python train.py --normalize_top_k=false --beta1=0.95 --max_grad_norm=2.0
Below are experts of layer 2 (counted from 0) of a mixture-of-experts language model. Rows are named router (the router's row for the expert), gate (a neuron's input weights, with its number), up (a neuron's input weights, with its number), down (a neuron's output weights, with its number) and show model dimensions 128-191. Each number is 50 + 10 x the weight over its row's rms, rounded and kept within 0 to 99.
After each expert's rows: a language model's description of what the expert responds to. This comes from a sample of Wikipedia text that the model never trained on.

# expert 20
router:42 55 42 39 45 47 61 67 48 59 54 52 51 42 52 40 43 36 42 48 40 67 60 56 52 60 44 47 43 73 54 28 66 71 54 59 54 57 56 31 59 65 41 54 52 47 46 30 47 54 71 43 41 40 55 71 54 67 18 48 45 47 68 34
gate0:41 68 43 53 65 67 43 72 42 35 46 65 53 44 60 38 47 45 52 53 44 72 29 63 58 49 31 53 44 57 45 39 39 44 52 22 46 50 52 41 39 49 59 40 54 45 50 52 46 64 32 51 51 52 46 74 55 41 64 60 64 52 53 33
up0:59 64 51 57 55 58 50 54 51 27 65 57 43 56 47 47 51 34 63 51 66 59 63 54 61 41 35 50 56 53 44 38 51 44 55 56 50 45 66 54 56 30 52 40 62 29 48 33 39 65 28 46 63 42 50 69 36 47 65 52 56 39 41 51
down0:59 51 48 45 29 44 66 51 32 42 50 51 55 39 45 52 60 47 45 62 57 60 40 53 57 45 33 63 28 44 54 47 42 36 56 49 53 56 60 60 60 48 47 28 60 52 57 66 38 40 46 34 57 47 58 47 55 37 33 54 60 49 41 43
The letter m in any position, and unit abbreviations like m, km, ft, mi, sq mi in measurements, plus names like Jas-m-ine.

# expert 0
router:55 51 45 44 43 54 77 62 47 58 43 64 58 35 42 48 42 34 33 40 36 49 58 62 44 46 53 47 49 64 47 27 59 42 37 48 51 54 47 28 63 49 44 51 45 42 48 35 56 56 43 43 33 38 45 52 57 60 38 50 45 51 54 57
gate0:57 51 46 44 52 51 41 38 54 44 42 76 50 44 49 35 58 39 36 62 32 49 52 29 57 54 71 46 27 39 48 54 33 61 35 42 57 61 40 40 52 40 51 59 59 67 39 56 57 53 46 42 55 47 47 69 58 23 52 48 41 40 39 58
up0:52 82 45 53 51 65 43 41 53 61 49 56 47 41 60 46 44 63 47 68 66 23 67 40 69 72 49 46 42 31 36 55 53 56 37 42 57 58 57 55 51 60 49 54 35 53 64 53 48 60 35 56 49 53 61 41 53 53 43 53 49 30 39 54
down0:31 59 53 54 46 38 57 45 56 67 55 41 36 55 73 53 48 50 41 71 70 32 46 38 41 64 51 44 47 54 44 39 45 48 40 51 60 46 43 50 42 55 49 50 59 47 64 74 42 52 49 60 64 44 54 50 46 57 58 45 50 56 36 32
Word-piece tokens with h, cl or sh inside names and words, as in Balk-h, Bally-cl-are, pro-cl-aimed, Mo-h-awk, Sh.

# expert 44
router:48 63 42 51 57 51 65 64 64 64 46 69 58 41 46 48 37 45 37 43 44 59 62 57 40 59 44 44 48 69 40 38 56 60 60 51 48 66 42 42 44 50 32 54 45 54 52 32 39 55 61 45 45 42 60 77 52 54 28 40 55 45 62 33
gate0:39 49 36 41 54 56 52 44 46 45 54 42 55 61 29 33 43 35 44 43 45 56 58 58 47 37 41 62 52 55 52 53 43 53 66 51 58 62 46 43 63 59 44 51 31 50 72 55 38 39 46 55 40 42 68 46 39 56 59 52 25 41 50 52
up0:37 44 51 36 57 51 52 50 51 52 54 54 60 67 36 48 28 41 41 41 28 40 55 58 40 59 48 48 46 42 39 36 55 45 61 53 56 57 67 62 47 62 48 54 41 56 56 51 46 36 50 59 47 23 51 44 35 56 55 44 29 35 68 42
down0:55 61 46 48 52 55 45 55 58 39 51 27 50 56 36 56 41 51 43 49 43 32 44 38 47 53 56 81 58 41 48 57 55 43 62 45 42 57 32 52 52 71 51 55 50 66 45 50 34 41 43 34 80 39 46 47 30 49 61 40 45 50 46 74
First pieces of lowercase words, mostly p, st, f, per, ch, tr, after an article or verb, e.g. st-arter, st-oreys, p-owers, f-an.

# expert 54
router:46 47 40 42 50 63 51 52 62 63 61 67 54 52 51 38 33 47 43 38 33 52 70 44 59 57 39 39 59 52 47 44 57 55 54 47 23 63 62 40 54 47 48 47 54 48 42 55 54 39 54 59 31 36 59 50 42 57 40 35 31 44 49 33
gate0:48 42 43 46 64 51 49 47 52 60 55 52 50 49 59 31 47 54 42 51 62 46 49 47 58 60 68 44 32 46 41 41 56 63 40 54 28 72 38 36 48 41 55 56 42 60 57 37 58 53 49 56 25 48 47 56 26 47 39 39 43 60 43 64
up0:41 61 50 34 49 56 66 62 44 60 66 47 73 60 63 43 64 27 55 51 63 53 45 43 50 52 40 60 60 54 62 50 60 45 53 46 53 64 53 43 57 55 37 44 47 48 53 53 51 59 55 43 48 40 48 54 50 52 63 49 57 52 42 53
down0:51 51 58 42 54 61 54 50 32 45 43 58 51 62 46 53 59 51 55 53 40 43 42 71 50 59 46 40 68 43 49 54 60 49 72 74 70 43 44 42 38 61 58 62 46 55 43 42 59 41 47 46 47 48 60 57 61 47 53 43 46 57 64 48
Month names after on, in or Born, time nouns like years, months and season, and commas after clauses or dates.

# expert 32
router:62 58 37 64 26 61 41 50 54 58 46 70 55 45 56 31 48 48 60 41 28 57 62 51 45 48 59 47 56 67 49 27 68 55 57 55 38 47 54 51 51 67 54 70 68 46 43 30 42 45 51 55 40 44 51 60 69 52 52 52 50 46 64 52
gate0:48 53 48 30 51 46 61 47 39 66 57 52 28 31 39 22 42 55 50 36 55 42 49 64 46 40 54 38 47 45 44 50 53 59 59 54 40 42 48 63 48 57 40 39 43 52 51 33 56 44 66 54 51 54 52 42 74 52 42 52 65 53 47 55
up0:50 58 55 45 58 54 55 61 57 57 37 65 47 53 49 43 55 33 33 53 65 38 47 51 54 31 39 43 41 46 48 57 47 47 40 55 47 54 46 58 53 49 29 53 48 55 48 48 57 55 64 54 44 34 45 35 40 57 59 58 47 45 67 52
down0:31 36 48 37 56 42 51 54 51 65 58 60 58 52 48 45 49 60 49 49 46 38 43 50 65 52 62 41 48 55 40 50 47 53 45 32 67 55 59 42 48 50 52 52 49 42 57 51 53 47 47 48 56 53 39 50 44 53 47 66 63 42 38 62
Nouns right after a/an/the in set phrases like a population of, one of, the following, List of, Species, age.

# expert 19
router:49 68 31 44 42 54 77 50 44 51 51 62 48 50 50 26 53 42 56 30 54 52 54 47 59 49 47 31 50 55 55 25 54 57 53 58 31 44 55 40 57 42 42 47 58 57 38 59 36 50 56 50 56 28 50 61 64 63 38 56 39 47 50 32
gate1:46 60 46 61 38 44 43 32 47 48 48 54 28 53 39 69 63 49 51 44 70 61 55 53 45 44 57 37 61 47 49 56 43 40 42 58 50 57 61 49 45 63 63 55 52 45 45 41 38 52 59 31 57 47 48 63 54 47 54 39 48 51 34 27
up1:59 43 41 54 61 44 48 44 41 53 41 40 42 61 54 54 51 58 45 49 56 51 69 58 64 55 56 50 51 57 40 47 37 59 63 30 47 59 60 62 52 51 65 53 40 43 49 39 63 49 64 26 51 41 63 62 41 24 61 59 56 33 50 31
down1:48 57 57 66 60 50 62 49 44 51 48 38 49 41 46 66 43 58 44 56 42 47 53 47 42 44 43 52 62 61 52 36 45 51 61 35 51 43 54 42 49 41 59 56 48 61 72 36 49 53 48 45 54 49 15 75 41 60 51 55 37 51 44 68
Short lowercase pieces in the middle of common words after a one- or two-letter start, as in am-n-esty, l-ink, qu-ick, Sem-in-ary.

# expert 8
router:48 60 36 57 42 58 55 56 60 63 36 59 52 52 26 47 34 56 48 42 40 52 52 47 61 61 52 45 59 60 38 22 53 67 49 50 43 86 53 33 48 58 36 50 50 55 39 45 46 42 48 29 46 38 59 57 63 48 39 55 42 49 54 51
gate0:55 59 60 51 59 67 55 44 58 58 55 48 50 42 27 52 48 47 40 50 41 50 60 60 47 60 43 46 46 45 48 56 31 53 46 57 46 45 53 44 59 63 49 61 36 57 22 61 51 40 51 53 60 49 47 56 50 46 52 45 58 64 43 42
up0:46 43 73 45 59 58 55 45 51 58 54 42 49 44 42 41 46 52 35 42 41 59 66 53 38 69 33 54 35 56 40 49 53 51 39 45 41 66 64 56 50 67 61 48 42 42 41 58 50 29 49 37 46 31 64 56 45 63 62 49 50 53 74 35
down0:66 50 68 44 50 71 58 49 39 44 54 46 40 41 38 48 60 49 60 49 30 35 45 54 64 51 60 38 52 36 59 43 39 55 30 32 53 55 51 55 64 48 34 61 36 45 35 46 71 42 49 37 58 44 37 57 49 47 60 54 56 32 59 59
Word-initial pieces that start compounds or set phrases, e.g. mid in midfielder and mid-June, out, High School, high-way, run.

# expert 11
router:49 50 43 59 39 54 63 51 54 45 56 63 60 48 40 47 45 45 41 34 37 62 69 62 47 48 41 52 60 62 42 43 59 51 65 61 44 56 63 37 68 54 39 41 69 42 30 50 55 38 82 69 46 43 55 46 54 67 54 54 38 55 59 37
gate0:52 37 45 47 47 53 45 61 51 63 46 51 50 46 40 48 58 39 59 31 67 66 58 55 33 44 34 33 47 40 67 63 46 47 32 46 44 54 68 52 42 53 53 67 55 56 55 51 32 53 51 60 59 53 56 49 46 60 30 49 46 48 55 61
up0:49 75 34 63 45 56 64 48 38 48 45 37 51 50 61 55 71 41 42 45 37 50 63 51 45 48 57 47 44 58 64 53 41 45 65 58 35 60 51 72 50 48 58 40 41 73 54 48 47 41 49 38 56 53 52 70 50 52 37 34 40 54 50 44
down0:35 42 36 61 50 54 38 42 53 37 44 43 56 52 44 49 49 57 60 36 56 43 52 48 55 44 45 31 47 47 61 42 57 58 37 40 44 56 62 37 60 50 43 37 33 31 70 48 54 60 42 54 37 51 57 47 57 48 50 44 60 48 56 62
Capital letters starting the given name or syllable of romanized Chinese names, such as Wang Y-ang, Gong Q-ihuang; also Y, Q, Z, X, Be.

# expert 27
router:58 48 37 39 34 64 52 70 52 58 34 64 62 28 40 34 42 39 40 53 31 61 51 70 56 43 54 48 55 52 51 37 51 64 45 56 53 61 40 46 51 44 30 59 52 55 46 37 35 51 54 40 52 35 45 57 36 69 28 60 48 33 46 40
gate1:58 62 46 45 48 49 47 40 53 47 57 62 57 71 33 38 41 56 63 62 68 65 62 49 62 53 42 41 42 52 40 54 62 53 58 70 56 44 44 36 26 65 33 53 53 60 45 61 47 51 62 56 59 59 36 52 71 71 63 56 40 27 43 44
up1:57 44 49 62 61 34 42 53 57 48 46 68 67 60 46 53 38 63 57 50 63 60 73 49 53 20 34 56 44 61 34 43 58 40 56 54 44 37 73 62 43 58 68 49 38 68 34 71 40 63 55 42 58 42 47 54 53 53 65 57 49 52 50 66
down1:53 42 46 41 58 38 55 34 43 42 57 52 38 75 47 49 62 51 52 61 55 44 52 40 67 50 43 38 31 54 47 48 60 42 38 49 47 64 50 37 54 64 50 37 32 38 55 30 46 47 52 65 57 63 65 53 36 61 63 53 47 29 46 53
First pieces of longer words starting with a space, often Latin or Greek prefixes, as in de, dis, im, al-ternate, chron-ology, hy-personic.

# expert 48
router:50 58 28 47 43 67 63 56 60 61 48 58 62 41 48 44 36 40 48 43 37 59 53 63 42 44 43 39 59 61 47 36 58 45 42 66 45 49 51 32 70 47 45 56 43 43 47 40 52 50 58 52 49 34 60 69 51 57 45 33 45 50 66 52
gate0:36 44 47 60 45 30 32 37 41 32 54 53 66 42 33 47 43 42 65 63 65 54 46 52 50 46 55 59 63 59 32 31 39 44 49 40 50 31 44 38 67 71 40 48 55 65 41 59 65 58 65 51 40 42 50 47 52 51 52 41 52 61 50 41
up0:59 58 52 46 47 61 29 63 31 60 48 52 57 42 49 48 48 66 42 65 36 39 64 66 55 42 56 46 64 43 24 50 40 41 54 30 36 42 56 58 53 36 49 58 43 53 51 45 41 54 59 43 30 58 57 33 48 62 57 39 46 61 63 67
down0:60 52 63 41 60 50 40 52 54 55 40 45 54 55 48 43 63 70 65 47 47 52 39 45 52 47 59 34 61 41 30 53 53 42 41 54 56 55 49 58 47 59 55 76 71 35 56 51 49 46 49 36 39 43 33 50 47 52 54 33 57 43 59 50
Pieces el and ol inside names and words, plus Col, Hol, Vol starts, as in Nicolas, Lincoln, scholarship, vessel, Michel.

# expert 56
router:56 58 20 55 48 75 59 55 34 51 55 57 46 49 53 34 32 47 53 36 43 50 46 61 57 41 37 42 65 54 34 26 48 40 64 52 48 67 58 54 57 51 13 56 53 46 53 52 37 66 55 53 47 50 50 55 49 64 42 49 51 52 58 49
gate1:55 36 43 43 46 39 38 47 36 46 50 56 54 35 38 72 53 46 58 49 40 69 69 39 53 34 42 60 34 46 51 58 38 48 70 55 56 39 49 57 30 48 55 32 44 51 38 58 48 26 49 46 47 39 48 43 45 56 61 51 33 27 63 60
up1:45 47 62 47 48 35 54 36 36 40 37 76 55 65 42 54 53 80 39 49 59 74 52 53 42 56 54 58 49 55 40 62 49 61 47 44 74 54 51 43 55 55 67 35 48 42 62 48 58 45 72 29 57 48 50 45 57 53 54 56 47 34 43 43
down1:69 44 47 50 52 54 45 58 32 43 56 57 57 48 50 59 30 56 46 48 44 52 50 31 48 61 46 53 63 39 54 57 41 52 64 43 37 41 43 60 54 54 52 55 47 58 49 55 57 59 35 50 45 38 65 51 52 49 52 45 52 51 48 65
Verbs and verb stems after to, not, would or a pronoun in running prose, e.g. act, maint-ain, find, seen, can't.

# expert 40
router:45 45 28 58 44 54 68 47 66 59 55 53 55 41 51 44 53 38 32 50 41 62 76 55 64 43 47 49 55 54 41 32 50 47 38 64 51 63 58 45 61 60 40 52 60 47 53 36 37 60 55 52 51 43 50 56 51 50 43 55 59 39 50 42
gate0:63 46 42 40 55 54 39 36 50 60 44 48 46 55 55 48 41 45 55 54 43 47 49 48 48 47 44 59 50 50 46 32 46 66 61 52 52 47 46 58 48 39 60 35 46 59 61 56 57 57 58 51 63 64 51 80 40 23 36 60 36 40 39 52
up0:70 46 40 31 64 74 55 56 54 68 60 47 67 53 37 50 33 57 46 53 43 58 54 64 61 57 58 39 27 39 41 59 47 62 48 50 64 51 54 44 55 54 60 47 40 49 57 54 52 48 41 59 56 32 61 49 59 68 51 49 32 49 52 60
down0:53 37 58 48 62 63 47 56 48 45 56 54 48 58 57 45 68 40 33 52 31 46 58 69 48 48 42 44 46 50 61 52 75 40 48 47 54 48 44 60 44 56 47 44 51 62 44 49 71 55 53 46 64 62 38 57 49 34 47 45 43 42 45 45
Word-internal pieces like if, ich, eg, ik and olog in long or foreign words, such as Passer-if-ormes, Scient-if-ique, beaut-if-ul.